python train.py --n_layer=9 --d_model=256 --n_experts=128 --experts_per_token=4 --d_expert=48 --d_shared_expert=0 --activation="swiglu" --moe_layers=[2, 3, 4, 5, 6, 7, 8] --router_score="softmax" --normalize_top_k=false --routed_scale=12.0 --balance_loss=0.00632 --balance_bias=false --router_logit_norm=1.0 --init_std_router=0.0398 --lr_router=0.00107 --vocab_size=16384 --norm="rmsnorm" --norm_eps=1e-05 --tie_embeddings=false --optimizer="muon_variant" --lr=0.0108 --beta1=0.9 --grad_clip=1.0 --batch_tokens=32768 --seq_len=1024 --train_tokens=308200000 --steps=9406 --dataset="wikipedia_en"
Below are experts of layer 4 (counted from 0) of a mixture-of-experts language model. Rows are named router (the router's row for the expert) and show model dimensions 0-63. Each number is 128 + 24 x the weight over its row's rms, rounded and kept within 0 to 255. Numbers have three digits each.
Before each expert's rows: "comes before" lists some tokens at least twice as common just after its tokens as in all text; "gets" lists some tokens that make up at least twice as much of what it gets as of all text. This comes from a sample of Wikipedia text that the model never trained on. Tokens count by the router's weight.

# expert 100
comes before: "1", "2", "0", "9", " of", " years"
gets: "9", "0", " two", " ", " one", " three"
router:074151136100122167104175133139115087111133139120143106095114153128147107157125163118116116109102089111132110124169126151105141144137102139117168106096108114096123100144143121094129109116162115

# expert 122
comes before: " ", "|", "7", "8", "6", "3"
gets: " |", "9", ";", "3", "1", "."
router:117092112148110148126142143096112158177159120149095151097165173144117135146114130113098130112159097108125152163101112153105110154146121145141141115113116087104111130110097142144123109097114148

# expert 19
comes before: " and", " which", " but", " he", " the", " who"
gets: ",", ";", "),", " –", "\",", " ("
router:162134134100095098129090062170114099045152120119098161126131121142108144132113106143102110109169129126127108084100143089169083129110136130088097164121113107093143096108124167144134135162107149

# expert 5
comes before: " to", " in", " a", " by", " as", " that"
gets: " was", " is", " also", " were", " be", " been"
router:161126102101118139098179149170135164065131096129116086154113136119143118162082101109111144158128109158076118124143158159182126119157133121130121105134164095144158108118162123090103138110108110

# expert 73
comes before: " and", " which", " but", " he", " the", " including"
gets: ",", "),", "\",", ".,", " –", "',"
router:164158168097126089163087114184112146067167093109131161148117130129117164118157109117107093100158146105113138118123142138163102132132127135113096162112093107111148102115116126143109117180170143

# expert 84
comes before: " a", " not", " the", " an", " also", " been"
gets: " was", " is", " were", " are", " as", " be"
router:097137119188092126139153165128152124142101113166134111112138149149110124127115125115093167100159136149130119146118106134131121134178092099144122098080171127114121114110106120112124118182138173

# expert 12
comes before: " ", "\n", "-", "0", "%", "3"
gets: " |", "\n", "2", "9", "6", "0"
router:116097118144123128140150129092129152167147124156101133095168174151113134133105114100101123118147111106125144167099120145100105159143120154141138110117112087098110130116106134150132109113104150

# expert 94
comes before: "0", ".", "5", "9", "8", "3"
gets: "2", "3", "5", "0", "4", "1"
router:075090127104091091139108123099089116153125113130093089148124131114111173140120121094113145107158103137146078145120121092095125117163119131146113116156107109140133123116093151162110116149137135

# expert 17
comes before: " a", " to", " the", " be", " in", " as"
gets: " as", " was", " is", " it", " be", " to"
router:166135053141136113139122136110158145142133124137127071085130152143094090138112098139109133122120153118083133055118127146155143151162127113137103093105130133168101099117155106115088135110128183

# expert 54
comes before: "==", "\n", " ==", "===", " ===", " also"
gets: "\n", "==", "===", " ==", "s", "See"
router:142109168118108120180160124076142114122142129139130142151134162134151092111147109106151146154163106097128159151116122115130170116089116090115106120146101102111108088088118135116134120100092139

# expert 52
comes before: " ", "\n", " —", " −", " +", " —;"
gets: " |", " ", " (", ")", " —", " —;"
router:119091102142107125126132145108127159178154133139096143115165180142118124147118129106113131114157104115130147165104120149087115144156114149149128124113108085098118136103092135150118107118109145

# expert 95
comes before: ":", "==", " ==", "===", " career", "="
gets: "In", " In", " of", " in", " career", " =="
router:118100141096117179146125133134126176143137104137145158104139159178158149149116146101132125173108103104138120170101142131148151098125171121123153108174146080109137164102104159101169121101107105

# expert 126
comes before: " ", "\n", " —", " \"", " Votes", " +"
gets: " |", "|---|---|---|---|---|", "|---|---|---|---|---|---|", "|---|---|---|---|", ")", "|---|---|---|"
router:133106161098099124139097161141128109120096146168132150123126126149133097147091114098141133119135125137136128154118139127145089155165132147148118132123139140099160136092113133143108100135093112

# expert 1
comes before: "1", "0", "2", "9", "8", "7"
gets: "0", "9", "/", "5", "8", " home"
router:088098088115124131163161122125150162107140124136122112141131134141108139154112092105133159095159127104093068176143123155155095130109121125080109127144150087140132089124155107112101149134124138

# expert 30
comes before: "1", "2", "\n", "5", "′", "4"
gets: " ", "0", " M", "===", " P", " ==="
router:108100135129143132111152149095118145164140135153073143120138157149148123144116152100113143139174102111127129156084102144117112169156093149125154122136124113109100113099114122178126104096099147

# expert 116
comes before: " ", "\n", " —", " +", " −", " –"
gets: " |", ")", ":", ";", " /", "}"
router:071166165107133156106138135137167174105139165151106119093098145129122134096086098136113142129132104145145169148082079073156103126133202143124126158114117140132104120133118116148143089121155129

# expert 63
comes before: "2", "9", "1", "0", " |", "8"
gets: "1", " ", "8", ")", "2", "9"
router:127099095146112150116128143101117153161154130159098148103161169144118122156120118117119135114153103100110133167105103160091109149150115149143133122119116094096122123112094133157113103113114158

# expert 68
comes before: " ", "-", " (", "s", " •", "′"
gets: ":", "-", " /", " |", "\n", ")"
router:139126121157139161121148093112137118126129134139098158127148149140153187118119120173106171087136082099109121156090116123122138142120142128111143132159110151111106125106118157144113116115090147